From a checkpoint of a small mixture-of-experts model trained on Wikipedia.
Size: 8 layers, width 192, vocabulary 31178.
Experts: 192 experts in each of 8 layers, 96 SwiGLU neurons an expert, a softmax router.
Training: a variant of Muon for the experts, 821M tokens.
Below are experts of layer 2 (counted from 0) of a mixture-of-experts language model. Rows are named router (the router's row for the expert), gate (a neuron's input weights, with its number), up (a neuron's input weights, with its number), down (a neuron's output weights, with its number) and show model dimensions 0-191. Each number is 128 + 24 x the weight over its row's rms, rounded and kept within 0 to 255.
After each expert's rows: a language model's description of what the expert responds to. This comes from a sample of Wikipedia text that the model never trained on.

# expert 18
router [ 79 146 135 126 135 106 120  98 130 137 107 136  95 132 134 143 157 157 129 169 142 135 159 119 143 122 117 100 164  85 101 161 129 131  88 163 119 129 118 183  99  99 146  97 113 112 144 137 105 120 104  70  84 122  92 143 119 155 138 156 145 109 182 114 170 100 135 158  99 122  95 127 140 177 106 126 123 147 134 137 134 129  94 111  91 112 155 182  99 180 134 116 133 102 114 166 170 142 120 172 140 115 120 129 110 136  85 141 131 149 158 165 154 136 129 112 127 110 153 123  95 134 100 176 142 134 147 101 154 187 105 130 166 139 130 137 139 114 105 160 115  50 121  98 128 123 116 103 122 155 135 120 153 133 134 112 125 125 134 139  92 103 121  92 105 157 130 100 137 133 161  79 139 138 135 103 127 109 123 135 102 146 136 149 152 125 132 124 122 115 109 121]
gate0 [ 99 116 130 123 146 140 130 137 117 126 145 185  97 111 135 130 170 157  96 133 126 156 140 130 127 131 109 166 134  83 148 140 140 145 132  86 131 151 160  90 154 173 125 146 108 116 160 136 135 105 141 134  84 187 104 155 137  86 115 122 152 121  68 117 137 169 114 101 131  92 131  86 143  99 101 132 127 124 125  90 128 129 135 144 156  86 117 129 156 167 101 146 155 121  92 151  80 137 106 144 126  76  99 143 116 136 145 156  99 110 154 108 118  96 108 148 117 130 155  93 115 143 151 111 151 140 113 121 149 118 138 122 120 104 125 108  90  83 134 176 118 124 180 129 152 103 133 135  87 146 152 145  80 146 165 125 157 147 114 128  99 177 167 139  99 143 117 139 115 153 138 139 148 140 145 115 149 137 134 133 145 103  91 102  92 136 153 121  85 130 119  96]
up0 [137 167 147 152 113 152 136 139 133 131 169  92 148 133 159 139 159  95 144 116 132 140 141  81 152 110 150 125 106  88 148 147 128 145 119 108 151 160 116 120  83 152 109 122 129 120 127 125 183 116 117  96 147 127 157 138 139 159 121 163 148 170 100 117 114  92 107 165 110 144 133 108 152 104 165 159 185 102  94 133 101 150 130 177 139 136 157 113 114 125 152 179 147 115 133 135 128 138 152 138 119 165 102 126 112 156 101  85 100 133 113 139 133 118  87 107 150 155 129 139  95 112 120 142 170 117 146 137 138 140 136 125 134 150 131 177 106 126 147 107 131 122 136 158 139 136 122 150 161 103 106 113 135 144 120 129 152 105 126 183 113 129 146 175 150 120 120 131 166 112 162 138  97 106 176 161 131 100  42 139  85 157 134 121 126 126 121 110 126 102  78 156]
down0 [139 107 118 156 131  64  66 129 118 168 173 111 129 144  64 101 126 140 125 128 124 157 201 119 118  79 120 116 128 131 113  96 155 155 137 100 155 137 107 120  72 101  97 148  85 101 139 144 159 117 160 151  95 133 121 153 154  86 119  96 155 119 113 103 132 126  90 117 122 145 120 107 116 140 130 169 142 103 145  98 133 140 141 153 100 177 127 108 150 140  87 173 140 100 122 144 140  91 126 147 115 116 158 159  98  81 107 129 129 110 150 128 118  54  99 132 139 125 115 103 114  74 162 140 121 120 102  93 143 116 125 134 144 126  99 135 110  85 101 104 121 135 135 150 123 134 151 142 123 100 130 143  94 154 123 109 146 136 133 159 128 128  94 127 121 136 147 137 103 135 137 142 132 131 166 138  95 164 110 108 130 122 111 108 162 131 138 148 111 141 139 121]
Place names and nationality adjectives, especially York after New, plus London, California, French, British; also final pieces of surnames and places like -land, -ville.

# expert 21
router [112  82 145 117 170 113 118 140 133 136 125 131 153 130 134 110  52 139 110 109 156 111 127 117 161 159 151 129 145 123 144 161 116 182 106 141 142 100 129 132 116 144 122  63  99 160 154 138 158  94  82  80 104 119  84 123 190 155 119 112 161 129 157 118 151 131 106 134 105 196 106 144 137 151 120 118 141 145 159 165 119 165 131 133 125 144 150 107  96 137 128 139 128 157 101 117 114 155 116 138 126 141 125 108 127  95 123 129 174 154 152 162 149 173 106 149 153 157 132 127 133 128 142 159 143 115 156  98 103 158 106 109 126 117 165 141 122 133 135 125  75 122 109 127 168 103 116 144  86  84 145 166  99 142 137  93 107 136  95 134 133 107  94 146 137 129 125 101 132 156 132 123  89  93 127 125 127  83 138 127 161  99 108 129 123 136 116 115  99 158 148 125]
gate0 [157 108 134  91 116 172 131 175 135  98 128 160  80 163 170 131 202 133 145 146 133 116 150 135 136 109 148  89 119 114 113 162 124 134 113 169 134 171 136 113 111 152 142 160 104 117 118 107 136 133 106 107 106 122 150 162 153 163  98 113 103 144 155 140 128  95  96 127 148 120  87 119 146 110  85 134 120 157  97 118 113 122 151 151 187 166 139 147 109 133 102 138 109 129 131 173 113 170 132 108 140 120 152 114 132 179 118 152 103 115 117 154 105 160 128 155 122 124 107 135 173 133 124 166 130 100 117 134 147  92 158 159  92 105 122 170 104 124 135  90 138 109 152 175 140 133 136 116 164 112 124 133  97 131 149 110 149 105 144 107 125 119 121 123 109 153 137 128 153 161 139 158 122 131  83 157 167  98 145 123 153 135 103 130 110  86 133  77 159 146 100 126]
up0 [106 127 118 135  62 147 149 104 124 119 145 140 140 104 142 129 129 115 143 129 153 105 141 176 140 135 173 125 143 141 158 104  94 148 132 153 119 212 113 111 111 130 120 153 140 127 123  42 151 158 127 105  99  83 155 141 171 134 125  98 139  88 127 108 131 108 122 127 142 111  86 169 147 171 106 167 121 119 124  99 143 122 128 101 165 152 122 109 143 121  73 125 138 155  99 153 125 111 113 131  96 137 117 101 127 114 110 169 129 140  96 131  59 150 138 143 144  71 131 101 168 115 129 140 125 112 122 143 130 126 133 146  96  78 120 110 107 103 130 113 135 154 132 115 115 139 147 132 167 105 129 132  86 137 144 146 146 143 161 102  98 143 145 134 143 151 148 115 145 142 156 187 137 122 138 146  88 107 114 112 133 146 132 107 117 145  92 105 150 124  95 131]
down0 [126 135 135 130 140 127 120 139 116 114 114 114 122 124 136 138 113 147 173 119 114 120 119 107 141 124  98 136 120 109 135 121 137 134 154 136 114 121 158 164 107 123 152  97 120 140 126 126 156 106 117 112 108 166 153 127 142 184 102 135 100 162  94 116 173 105 114 133  88 150 153 160 112 175 154 109 127 127 130 173 162 104 159 142 105 130 165 138 122  93 137 123 120 103 179 112 160 162 148 105 184 133 165 159 109 134  89  94 107 110 110 153  92  84 103 171 122  95 126 169 123 158 122 145 107 110 130 124 178 148 157 182 141 146 146 107 139 138 174 151  98  98 133 113 115 136 112 115 153 102 159 180 106 122 131 128 162 142 111 109 115 124 102 118 117 141 156 138 180 105 113 128 111 156 106 191 151 138 133 101 125 137 145 132  98 115 127 128  98 149 148 198]
Final digit of four-digit years in birth dates, filmographies and tables, as in 1985, 2008; also BC and –present.

# expert 28
router [ 92 121  76 124 114 155 130 130 124 133 142  92 170 143 149 118 167 122 132 109 123 104  96 149 123 105 129  98 135 141 129 107 150 125 118 124 142 159 119 113 148 148 151 128  95 215 137 147 128 132 103 142 104 127 110 148 125 181 181 101 179 137 122 112 138 143 137 175 117 123 113 142 104 144  42  59 127 109 131 159 130 139 108 112  94 166 151 124 118 166 118 148 113 123 147 125 119 163 115 140 119 163 132 126 148  90  93 128 138 119 141 142 142 121 113 163 158 129 118 137 121 127 125 177  99  80 122 138 138 132 113 147 144 142 140 137 134 151 126 110 122  99 111 135 147 121 113 175  90 120 134 167 118 158 133 153 104 138 125 137 145 105 105 126 148 114 116  97 131 185 119 117 137 179  99 128  96 111 127 136 168 139 120 143  54 118 125 143 126 132 117  94]
gate0 [113 157 117 113 164 190 119 102 131 115 132 140  81 158  96 113  91  93 138 115 107 154 153 153 128 143 146 142 136 135 134 110 138 152 148 107 145 163 146 109 153 100 151 106 107 136  85 146 131 133 126 111 115 113 152 193 151 130 160 156 136 128 101 107  96 118  62 119 122 148 103 123 168 116 135 145 105 135 129 106 140  92 139  68 130 113 154 189 154 143 104 100 109 120 113 134 154 112 111  97 119  88 147 173 117  90 165 126 156  96 128 108 104 183 109  92 125 146 121 140  98 128 120  96  94 112 138 119 143 137 121  71 174 152 126  97 120 120 122 164 130 121  96 155 149 125 142 119 105 154 108 110 129 143  83 161 108  99  99 146 140 141 140 153  94 125 123 128 121 126 122 117 105 124  97  98  71 128  87 126 125 126 110 154 135 120 129 152 125 107 111 120]
up0 [123 149 129 140  94  90 163 128 129 114 147 131 145 102 107  84 151 151 160 159 134  90 152 117 175 123  95 137 123  65 163 156 160 157 175  94 109 124  90 122 130 116 156  88 133 119 134 126 156 133 147 156 176 108 114  96 137 114 145 107 130 119 134 149 129 129 195 124 141 127  97 133  87 123 134  97  89 137 146 122  99 129 109 153 107 138 141 104 143 129 103 146 133 122 136 136 148 162 138 149 129 122 128  79 178 113  85 153 127 126 162 136 147 116 133 124 140 131  97 137 161 151 149 111 111 118 126 152 142 163 107 181 153  85  97 156 138 146  95 141 147 154 145 125 122 142  81 113 143  81  99 138 114  97 150 116  98 119 178  88 164 131 137 115 126 100 105 128 155 151 135 118 161 118 136 133 162 100 123 116 127 145 189 116 141 107 168 117 128 132 147 111]
down0 [146 136 132 194 144 123 114 109 161 135 136 128 165 148 138  86 173 144 127 116 105 130 132  89 133 141 130  94 107  92  94 145 111 114 139 156 139 146 129 126 142 139 145 163 108  92 172 136 137 135 162 102 111 151 149 145 135  49 124 109 111 116  90 152 124  75 110 156 145 180 166 141 148 137 107 188 155 102 139 109 126 122 138 108 172 116 132 121 127 129 153 102 122 135 112 123 156 124 108 145  86 133 131  91  88 134  96 166 136 109 156 153 101 157 124 127 126  99 132 131 109 162 127 103 102 124 146 131 102 141  88 112 119 118 152 112 132 122  84 150  99 151 132 152 107 146 152  97 167 122  98 127 109 119  65 133 113 113 104 103 100 125 129 130 131 107 168 132 160 137 139 125 122 111 136 149 131 128 104  91 128 147 117  65 148 103 175  93 109 129 127 119]
The digit 1 opening a multi-digit number, such as years 1974, dates like 18 August, scores and coordinates.

# expert 11
router [108 100 114 149 128 116 129 121 112 142 138 108 126 140 123 116 111 173 147  55 114  85 137 130 158 121 144 159 123 118 115 147 145 125 118 122 175 120 104 165 102 134 113 116 121 164 134 150 146  97  81 130 134 117  76 140  95 105 114 150 145  92 151  99 140 149 120 186 120 154 125  98 151 150 132  76  92 114 156 129 140 139 157 155 118 120 157 102 142 135 130 183 134 170 122 136 115  96  93 163 131 156 124  82 113 111 144 132 147 123 124 119 159 139 133 166  98 133 141 133 113  99 125  97 135 113 149 124 154 158  94 115  75 125 156 128 116 124 148 146 111 125 146 128 163 129 107 174 123  80 152 124 129 129 191 106 109 116 139 140 122 107 132 165 177 153 130  88 118 117 149 142 129 118 141  99 114 113 153 123 164 116  94 139 163 117  97 137 113 163 100 188]
gate1 [114 128  91 146 126 137  93 136 162 120  62 134 124 128 138 139 139 110 124 113 116 128 146 104 110 117 149 117 131 128 141 124 139 136 114 139 146 141 120 127 127 155 179 119 167 127 156 134 132 134 123 121  93 133 174 110 127 133 128 137 140 171 138 194 150 129 157 108 145 125 157 133 118 101 133 125 118 111 132 139 102 111 174 100 160 138 113 128 101  62 164 107 125 125 115 142 112 102 159 127 118 136  92 109 121 141  92  91  76 176 102 131 135 125 150 126 118 103 127  86 134 109 111 128 169 132 131 115 100 168 105  95 118 121 128 156 151 136 147  77 158 122 123 130 139 111 163 157 138 152  99 116  79 119 150 105 128 175  71 119 123 166 152 131 136 120 131 122 123 150  99 146 130 192 135 171 116  81  62 171 106 143 115 150 136 187 119 127 140 111 131 131]
up1 [141 139 130 136 144  99 158 126 153 120 165 131 125  87 113 149 138 122 166 118 151  98 127 138 128 205 118 180 130 132 118 142 169 164 140 122 137 140 113 134 126  99 140 140 165  99 122 123 127  88 123  85 162 144 135 114 133  90 104 117 149 110 131  93 121  87  65 135 120 115 141 109 140 136 123  87 101 110 129 116 138 149 139 144  99 134 166 128 145  75 118 107 121  95 125 106 140 161 125 134 163  30 185 130 125 101 156 148 148 122 105 114  85 143 125 124 134 105 120 102 134 149  93 100 113 147 153 112 125 148 134 146 141 156 126 158 101 114 116 106 141 139 136 146  67 154 135 118 141 117 156  68 145 131  94 145 140  99 114 115 116 168 143 177 143 108 127 147 130 127 130 140 110 128  87  99 133 129 136 138 126 148 168 131 148 172 140 131 130 153 143 109]
down1 [159  91 111 130 127 136 122 122 135 116  83 170 116 118 129  55 126 160  92 105 125 108 137  90 123 152 163 138 126 145 146 114 159 142 110 160 103 136 142 126 119 125 162 131 138 133 146 134 116 117 114 103 129 162  95 164 129  61 103 100 153  79 106 150 110  76 151 141 106 120 127 115 100 116 124  86 122 135 129  99  91 130 157 141 148  84 135 134 111  92 121 120 131 131 123 146 114 122 159 153 131 101 160  79  97 145 159 155 136 127 144  94 103  95 117  99 126 141  96  78 141 112 140 137 135 136 173 130  89 152 140 151  90  86  97 143 144  93 129 114 122 124  80 127  89 166 135 151 115 120 159 142 108 121 132 157 154 132 116 113 105 163 135 157 147 120 113 118 117 147 155 164 126 126 111 176  56 119 149 128 140 106 138 136 139 162 132 132  97 142 114 142]
Pipe separators between data cells in sports and results tables, often after scores or numbers like 9–7, plus semicolons in lists.

# expert 61
router [117 145 124 166 125 130  86 104 164 145  80 102 116 131 154 140 107 127 100 172 161 110 157 125 145 144 148 154 158 140 164 144 150 131  73 131  84 103 127 145  87 141 129 116  95 142 157 127 106 149 151 126  88 173  91 133 125 120 121 114 146 102 129 111 141 131 113 143 141 139 141 143 143  99 137 121 135 137 107 106 174 132 133 141 113 111 136 164 120 160 146 115 119  74 123 137 133 126 120 110 138 123 160 180 121 128  87 145 116 148 144 113 142 134 142 177 134 101 142 143 109 126 103 168 132 124 141 113 138 142 103 130 190 112 120 118 182  83  57 106 151 123 113 118 164 127 100 111 102 137 148 134 132 116 178 150 130 102 131 128  68 113  67  90 141 129 120 144 172 132 141 118 157 157 137 120 150 146 151 157  97 107 154 127 176 144 151 121 139 105 127 140]
gate0 [162  94 127 135 110 158  95 158 175 142 183 125 140 169 117  86 102 152 145 130 133 106 136 113 141 152 103 152 172 130 105 114 123 142 182 167 110 158 156 126 136 108 122 108 121 126 134  96  92 103 114 135 100 140 109 111 141  71 121 141 103 143 136 134 155 154 120 100 135 164  83  73 150 149 138 111 147 138 128 131 136 166  93 111 119  90 102 124  93 167  88 159  97 145  97 117 111 130 117 111 109 162 116 102 129 148 117 103 137 140 101 111 124  94 160 117 121 109 126 148 145 138 135 104 112 113 141 151 166 157 112 109 118 106 129  74 112 118 106 119  87 174 136 145  99 148 164 134 133 141 147 131 114 124 120 152 133 112  96 147 128 117 150 152 101 105  99 146 193 135 158 129 117 123 142 131 128 144 162 166 112 151 124 109 154 147  88 130 103  69 107 105]
up0 [125 141  93 120 105  88 166  68 138 137 129 130 108 120 121 152 151 145 135 110 152 154 145 123 135  97 153 136 116 125 126 161 133  86 112 125 126 104 125 133 147 179 121 145 138 141  98  96 135 124  78 124 138 123 158 123 110 109 146 127 140 102 178 127  90 136 139 148 181 112 120 177 120  86 106 163 124 153 134 189 139 156 146 112 111 125 109 112 133 129 132  99 130 134 120 128 149 174 110 143 162 119 112 170 149  81 132 121 145 133  94  96 148 108 122 182 153 131 120 133 135 101 132 109 133 113 102 138 163 146 111 127 185 155 143 102  98 119 136 126 107 126 132 120 140 126 160 160 166 177 125 139 133 105 147 134 135 113 126 119 142  76 150  89 163 155  74 129 138 130 113  86 115 132 112 132 111 137 146 110 104 134 105 171 182 158  72 132 161 102  95 127]
down0 [125 146 147  78 109 134 117 125 108 128 164 115  98 118  98 126  92 109 172 107 119 100 107 125 113 128 151 135  98 178 130 154 105 115 177 158 158 124  59 141 137 130 160 147 144 128 136 106 175 129 107 150 169 132 171  89  92 157 141 146  94 164 147 164 131 158  84 139 148 169 141 128 122 131 114 145 156 107  95  98 128 139  94 147 154 139 110 147 109 125 112  84 138 138  98 117 164 148 150 129 115 155  76 138 159 158 109 135 117 108  88  96 125 148  92 106 121 174 145 153 141 162 147 130 108 126 131 113 141 134 104 114 124 107 137 124 108 147 106 150  92 177 119 140  91 134 114 120 118 138 126 146 105 116 118 138 129  82 170 122 147 119 133 120 189 125 123 137 164 130 116 128 142 133  65 128 121 151  94 134 123 143 112 116  83 139 102 140 112 134 114 162]
Nouns and descriptive pieces in species, plant and animal descriptions, such as genus, species, moth, fish, -idae, brown, hairy.

# expert 42
router [113 120 144 138 131 139 168 117 146  94 130 120 113 151 111 141 118 105 138 135 151  93 161 144 133 114 120 112 102 143 106 145 152 141 133 126  95 137 165 158  91 139 189 164 142 179 128 149 135 140  99 183 116  95 135 113 133  94 152 117 123  66 120 115 117 143 112 139 123 161  87 110 149 101 118 133  97 110 124  85 188 174 148 128  98 139 136 163 105 131 134 124  97 152 139 117 154 131 133 165 149 113 124  99 108 133 128 107 131 106 143 157 157 114 137 111  88 140  99 107 120 109 126 138 134  60 134 121  88 110  95 136 119 123 100  99 135 140 180 128 105 139 176 130 120 157 118 101 129 133 102 103 127 106 159 156 116  93 118 133  97  94 136 128 145 124  94 130 127 160  91 132 143 168 110 102 120 112 115  89 137 123 172 190 136 126 108  92  89 107 155 147]
gate1 [122 153 144 138  89 171  93 155 153 108 112 135 137 125 122 176 125 177 122 132 132 143 112 165 121  94 146 125 107 115 132 143 135 105 124 164 135 158 137 162 106 140  90 163 119 158 129 125  66 135 146 132 115 139  59 136 124 161 175 113  83 139 135 136 132 108 106 171 136 120 108 121 125 117 106 104 107 146 124 114 123 120 130  98  88 124 155 119 134  95 106 131  93 112 136  86 142 159 139 113 179 162 132 128 126 109 135 137 149 158 103 155 174 110 145 155 122 183 180 126  81  87  94  85 121 129 118 148 122 133  88 153 109 123 122 108 123 101 172 124 148 150 170 139 142  85 119 152 136 122 134 142 169 138 123 132 146 127 119 100  96 123 151 123  96 137 110 139 130 127 147 176 149  94 141 136 149 165 113 107 128 118 124 117 147 159 166 165  85 141 131 114]
up1 [152 145 104 107 138 123 124 109  98 141 140 134  69 106 130 152 163 155 180 127 143 123 113 116 138 132 109 135 136 106 137 125 135 118 116 152  74 116 116 153 164 131 102 134 179 102 135 116 142 126 155 136 133 103 109 152 109  86  97 144 140 133  86 174 113 112 142 130 136 115 141 118 188 136 122 124 110 124 141 108 158 124 125 128 137 161 107 134 139 106 168 105 120 104 131 174 129  97 120 150 109 146 123 134 155  70  93 163 140  90 136 111 148 151 105 152 128 132 152 107 149  77 169  59 116 133 140  99 110 122 151 126 135 118 162 116 146 123 119  95 153  99 161  88  71 147 136 178 123  95 181 104 136 120 102 103 148 151 162 135 118 131 161 117  75  98 146 118 114 144 127 124 120 119  98 124  93 111 102 146 112 123 142 165 151 151 118 129 100  96 107 151]
down1 [ 82 138 136 119 107 133 152 165 145 121  95 121 146 176 131 139 165 129 116 175 157 113  98 122 140 130 118  92 166 152 124 101 108 123 112  59 133 115 171 129 171 125 133 130 135 153 121 144 102 121 199 115 150 158 129 155 135 181 155 107 129 153 137 142  91 158 125 150 107 135 108 103 101 161 128 153 154 121 145 135 120 131 152 148 122 148  97 162 131 114 157 112 129 136 122 138 125  89 161 142 147 129 119 125 129 107 139 134 142 122 135 158 100 108 100  96 127 165 115 123 118  58 133 121 105 146 128  82 148  91 130 142 122 138 130  62 178 105 147 143 112 147 146 137 110 114 110  97 144 134 131 179 124 156 138 120 123 120 153  77 119 145 135 138 109 138 126  60 119  80 114 156  73 132 127 135 134  98 109 138 129 104 127 142 125 103 121 119 126 162  90 122]
Word-piece right after an initial capital letter in names, such as P-aff-ett, P-oc-ono, C-ust-omer; also ″W in coordinates.

# expert 50
router [102 105 109 158 162 134 169 129 130 141 166 137  84 132 134 104 119 144 125 125 149  85 147 129 182 108 139 119 154 165 111 140 135 130 108 146 134 138 128 162 110 163 111 111 132 137 142 135 108 117 127 103  98 122 103 155 131 132 103 157 120 110 136 122 197 124 120 207 132 161 126 114 148 144  94 110 132 113 154 106 142 119 131 136  99 144 109 148  99 150 118 139  38 160 158 129 142 160 131 160 153 177 119  97 139  86  88 122 143 114 121 100 140 111 145 132 132  79 139 114 126  85 148 151 122 131 141 110 119 175  80 117 135 158 123 139 120 102 122 120 130 100  70 122 122 154 154 154 114 127 120 174 134 139 118 148  92 104 115 120  84 114 134 108 117 125 106 103 145 119 104 158 107 141 106  96 161 121 158 131 123 141 110 174 105  82 119 109 107 128 110 146]
gate0 [124 156 131 130 145 140 109 145 127 140 119 112 137 107 128 114 163 165 124 163 166 120 140 126 121  90 168  95 134 165 186 117  90 100 138 150 191 104 102 116 155 127  96 116 168 173 116 163 121  89 124 126 119 102 118 106 125 125  81  84 123 103 145 124 142  89 148 118  94 147  99 115 131 188 130 155  98 146 137 126 126 143 116 106 124 131 142 132 122 136 112 161 101 108 105 150 139 160 121 133 163 150 119 144  93 142 142 134 120 130 122 123 122 108 142 109 146 141 166 130 111 144 133 127  74 147  82 115 161 137 104  83  99 134 134  85 153  82 130 130 110  91 128 117  90 193 118 105 126 111  87 121 106 105  81 130 136 110 142 147 151 116 159 158 161 102 126 120 155  87  98 143 135 139 143 172 128 137 107 118 131 152 142 159 109 122 149 121 180 126 135 154]
up0 [104 167 156 133 120 160 130 119 136 141 138 141 136 118  92 161 142 144 123 139 126 122 158 145 137 129 183 108  92 105 157 125  90 129 133 138 143 116 120  74  88 151 152  98 146 114 129 140 108 109 189 124 145 131 105 158 136  79  99 163  43 125 160 100 112 131 135 125 121 151 115 101 153 150 126 139 102 115 132 153 131 153 147 135  72 149 132 125 157 141 119 108  93 139  81  84 150 132 137 130 124 157 120 146  92 138 139 101 158 107 138 116 117 145 133  84 164 161 158 113  99 133 112 133  91 122 166 161 115 136 116 169 110 133 110 112 122 117 135 168  93  99 138 132 112 148 110 114 155 135 144 146  96  91 146  90 115 118 115 114 105 102  94 154 147 140 141 128 156 116 121 148  82 136 129 125  65 138  73  98 114 110 112 158 118 123 151 129 108 113 162 137]
down0 [105 130 132 149 134 102 141 119 115  99 156 107 106 140 125 110 150 131 158 120 137 160 157 140 151 121  89 184 122 106 132 177 129  95 144 138 140 149 128 117  95 158 140 171 108 104 143 120  98  92 146 131 111 154 104 122 128 131 150  96 163 133 141 137 148 188 115 132 136 118 145 109 126 151 132 106 155 136 132 144 154 120 142 119 149 129 126 102 110 122 132 100  91 140 124 110 119 146 171 149 130 135 128  57 143 139 125 137 107 102 119 110 127 100 156 156 144 121 144 114 164 103 139 153 119 138 116  78 125 126 138 161  98 109 109 139 130 144 120 113 110 144 152 131 113 162 144 100 116 168 117  80 172 114 188 153 106 144 101 141 141 121 113 104 161 138  87  96 151 189 129 135 121 128  98 122 141 138 183  77 140 136 188 118 169 131 189 114  86  95 129 102]
The word all, especially All in All-Star or All-American, and spelled-out numbers like two, four, seven, plus digits in tables.

# expert 33
router [126  88 120 158 147 146 144 110 140 107 135 120 112 118 141 130 160 161 134 139 117 161 155 118 117 151 144  98 122 150 133 144 130 165 110 168 118 120 126 143 110 105 149  99  98 141 151 120 115 122 120 165 101 130 112 151 112 119 133 159 133 121 144 107 142 143  94 121 153 150  97 126 154 150  93  92 100  97 103 125 192 150 121 155 140 151 131 113 141 125 144 116  85 137 131 138 130 150 151 179 135 159 149 151 118 150 109  87 107 132 113  97 134 179 103 121 142  92 106  85 120 102 142 151 120  60 110 113 102 144  89 107 167 142  94 163 114 136 149 108  96 102 119 122  95 148 143 135 132 136 150 158 155 144 117 105 132 133 148 150 137  84  88  96 179 135 135 134 117 144 153 119 157 127 102 102 168 108 166 125 152  93  79 187 146  99 113 148 119  83 116 173]
gate1 [127 167 133 148 137 116 167 151 140 109 116 103 117 126 131 117 128 140 136 175 136 140 115 117 142 121 168 133 131  97 145 127 142  92 181 155 146 128 142 142  92 135 154 114  90 103 138 140  99 130 127 142 113 135  87 142 147 107 168 160 146 140 154 187 149 167 126 126 119 147 179 111 130 152 149 114 157  77  97  97  98  94 138 110 111 117 127 157 105 126  93  97 177 111 152 136 157 129  88 147 151 165 169 134 155 172 130 102 123 121 137 164 109 155 138 149 146 146 108 118 123 122 146 114 136 139 111 170 101 112 123 111  91 156 109 108  99 120 146 112 143 126  96 130 137  84 141 153 132  69 149 124 139 114  73 118 104 160 121 135 163 130 117 182 140 158 112 178 114 107 117 116  85 144 120 111 162  82 140 139 111 122 158  92 153 105 121 146 115 153 120 136]
up1 [118 108 158 106 154 137 135 105  97 153 148 127 145 101 111 152 123 141  94  78  91  91 124 150 137 101 156 118 124 141 128 124  88 121 115 137  96 158 148 101 130 132 189 113 111 128 137 150 170 113 171 131 124 152 134 137 134 181 163 102 119 129 127 109  76 106 134 126 126 130 137 120 138 121 162 119 119 152 126 101 177 122 128 140 137 157 141 110 143  90 124  88 132 111  96 154 137 150 153 105 167 145 145 114 129 102  90 103 135 153  94 117 161  94 141 174 138 106 105 142 101 147 122 105 101 110 122 149 152 139 105 125 119 131 115 132 129 138 124 115 150 138  95 131 110 136 129  95  87 112 135 103 138  90 129 135  62  74  80 118 127 108  80 124 111 163 160 140  59 135 144  95 185 113 133 150 119  98 122 105 116 107 154 141 139 159 150 106 115 104  87 120]
down1 [131 160 169 177  93 133 157 139  94 108 145  92 123 120 115 118 126 127 127 180 141 127 138  84 118 107  71 135  75 139  86  91 149 165 112 148  93 112 116 130 152 126 141 157 128 115 127 130 139 147 141  99  93 146 146 177 145 100 114 111 135 144 125 148 121 151 133  93  99 148 135 115 120 109 135 112 213 150 128 150 115 117 121  86 135 114 152 113 119 143 117 137  73  95 133 139 133 145 132 119 118 135 132 115 109 169 113  92 138 142  95 143 124 112 141 140 149 166 147 190 129 151 114 125 142  62  91 135 123 144 134 120 135 156 135 129 180 161 124  93 141 116  99 161  97 138 141 108 143 123 142 101 148 110 133 139 124 108 111 151 116 139 113 132 104 121 133 140  77 107 124 124 170 141 143 120 116  91 155 118 153 135 118 121 115  67 140 164 110  86 125 159]
Short vowel-consonant syllables inside longer common words after a prefix, such as revisited, dispatches, penicillin, disenfranchised.

# expert 9
router [128  63 131 120 188 155 171 115 155 112 116 121  86 101 127 128 177 138 182 134 123  91 178  99 105 150 108 125 120 132 116 180 102 125 146 144 128 156 117 115 139  73 137 128 108 125 162 149 142 139 136 101 131 135 123 119 143 140 121 145 174 119 116 144 128 122 126 170 144 123  88 118 111 156  72 108 100 144 127 118 145 121  92 140 153  99 155 144  93 122  98 143 103 176 141 175 118 128 141 114 166 157 137 102 102 127 117 122 110 142 132 123 139 174 125 160 106 104 108  91 166 123  78  93 103  84  95 112 110 183 114 110 138  89 137 130 145 139 144 107 112 135 128 106 122 148 134 124 124 156 130 157 109 190 111  93 127 118 113 111 101 120 127 149 129 112 115 119 125 174 115 150 123 168 107 152 126  99 150 112 154 108 133 112 117 139 138 117 105 123 155 133]
gate1 [126 137 101 113 100 101  83  83 145 167 159 113 111 139 142 103 139 147 156 129 121 134  71 106 113 151 123 122 122 101 123 135  92 159 132 103 142 140 117 157 153 136 152 124 150 139  88 152 135 128  97 122  90  76 139  78 142 197 133 187 143 140 137 171 150  94 119 127 139 160 135 112 114 160 146 139 125 125 163 152  94 119 116 134 159 163 118 121 127 115 116 110 122 164 139 119 121 116 116 124 108 158 127 119 132 106 115 120 139 120 102  82 156 133  96 140 172 102  95 138 149 118 158 106 108 164 133 103 182 136 116 104 115  98 139  94 108 136 109 128 126 105 167 112 151 149 162 118 111 123 136 162 132  92 117 134 135 120 144 156 131 195 180 135 101 145 152 125 111  92 146 134 136 118 134 136 125 106 142 131 120  79 115 121 138 167 113 118  96 166 188 139]
up1 [160 101 113 107 133 170  83 141 135  99 131 134 117 169 129 124 115 118 121 167 109 128 111 133 115 150 108 157 160 115 102 122 140 154 147 132 120 114 116 117 179 163 103 127 113 120 150  94  98 144 117  84  96 104 117 138 147 148 124 151 122 108 134 178 132 113 149 178 118  76 101 136 124 137 121 140 110 146 126 140 116 162 114 142 138 208 151 168 146 136 120 150 128 139 153 141 169 139 106 124 123 119 159 102 150 179 138 148 104 149 176 119 127 114 130 128 126 145 154 155 147 129 117 108  90 152 130 114 129 132 105 123 141 112 119 109 150 126 142 129 156 149 119 117 172 119 139 134 127 187 171  74 139  85 122 145 137 107 112 142 144 123  91 134 181 151 139 100  72  67 142 171 117 105 103  87 133  98 174 147 117 127 132 121 122 169 152 125 113 136 103 112]
down1 [123 161 142 110 142 128 113 107 145 119 153 105 157 145 116 114 128 130  99 141 141 147 137 112 119 134 123 155 127 149 119 147  68 101  97 163 166 145 155 135 149 119 100 115 134  96 118  93 126 126 123 168 176 127 158 131 163  96 152 126 100 133 151 140  70  92  86 135 129 125  96 132 108 165 156 106 114 115 134 132 176 139 141  89 102 127 125 121 133 121 126  57 150  86 114 155 128 112 134 100 108 148 112  87 101 121 138 103 127 115 135 126 124  74 123 135  99 125  82 168 104 135 100 165 168 146 139 104 142 133  83 101 117 156 123 125 138 132 148  96 201 119 123 116 142 177 104  95  75 115 179 144 107 142 145 120 119 131 121 153 115 115 114 132 158 145 107 143 173 110 131 105 139 127  80 150 125 138 147 136 136 152 139 125 147 134 133 125 131 158 183 140]
Single consonants or short consonant clusters finishing or inside foreign surnames, such as Robert, Schobert, Steinfeldt, Castelnovesi.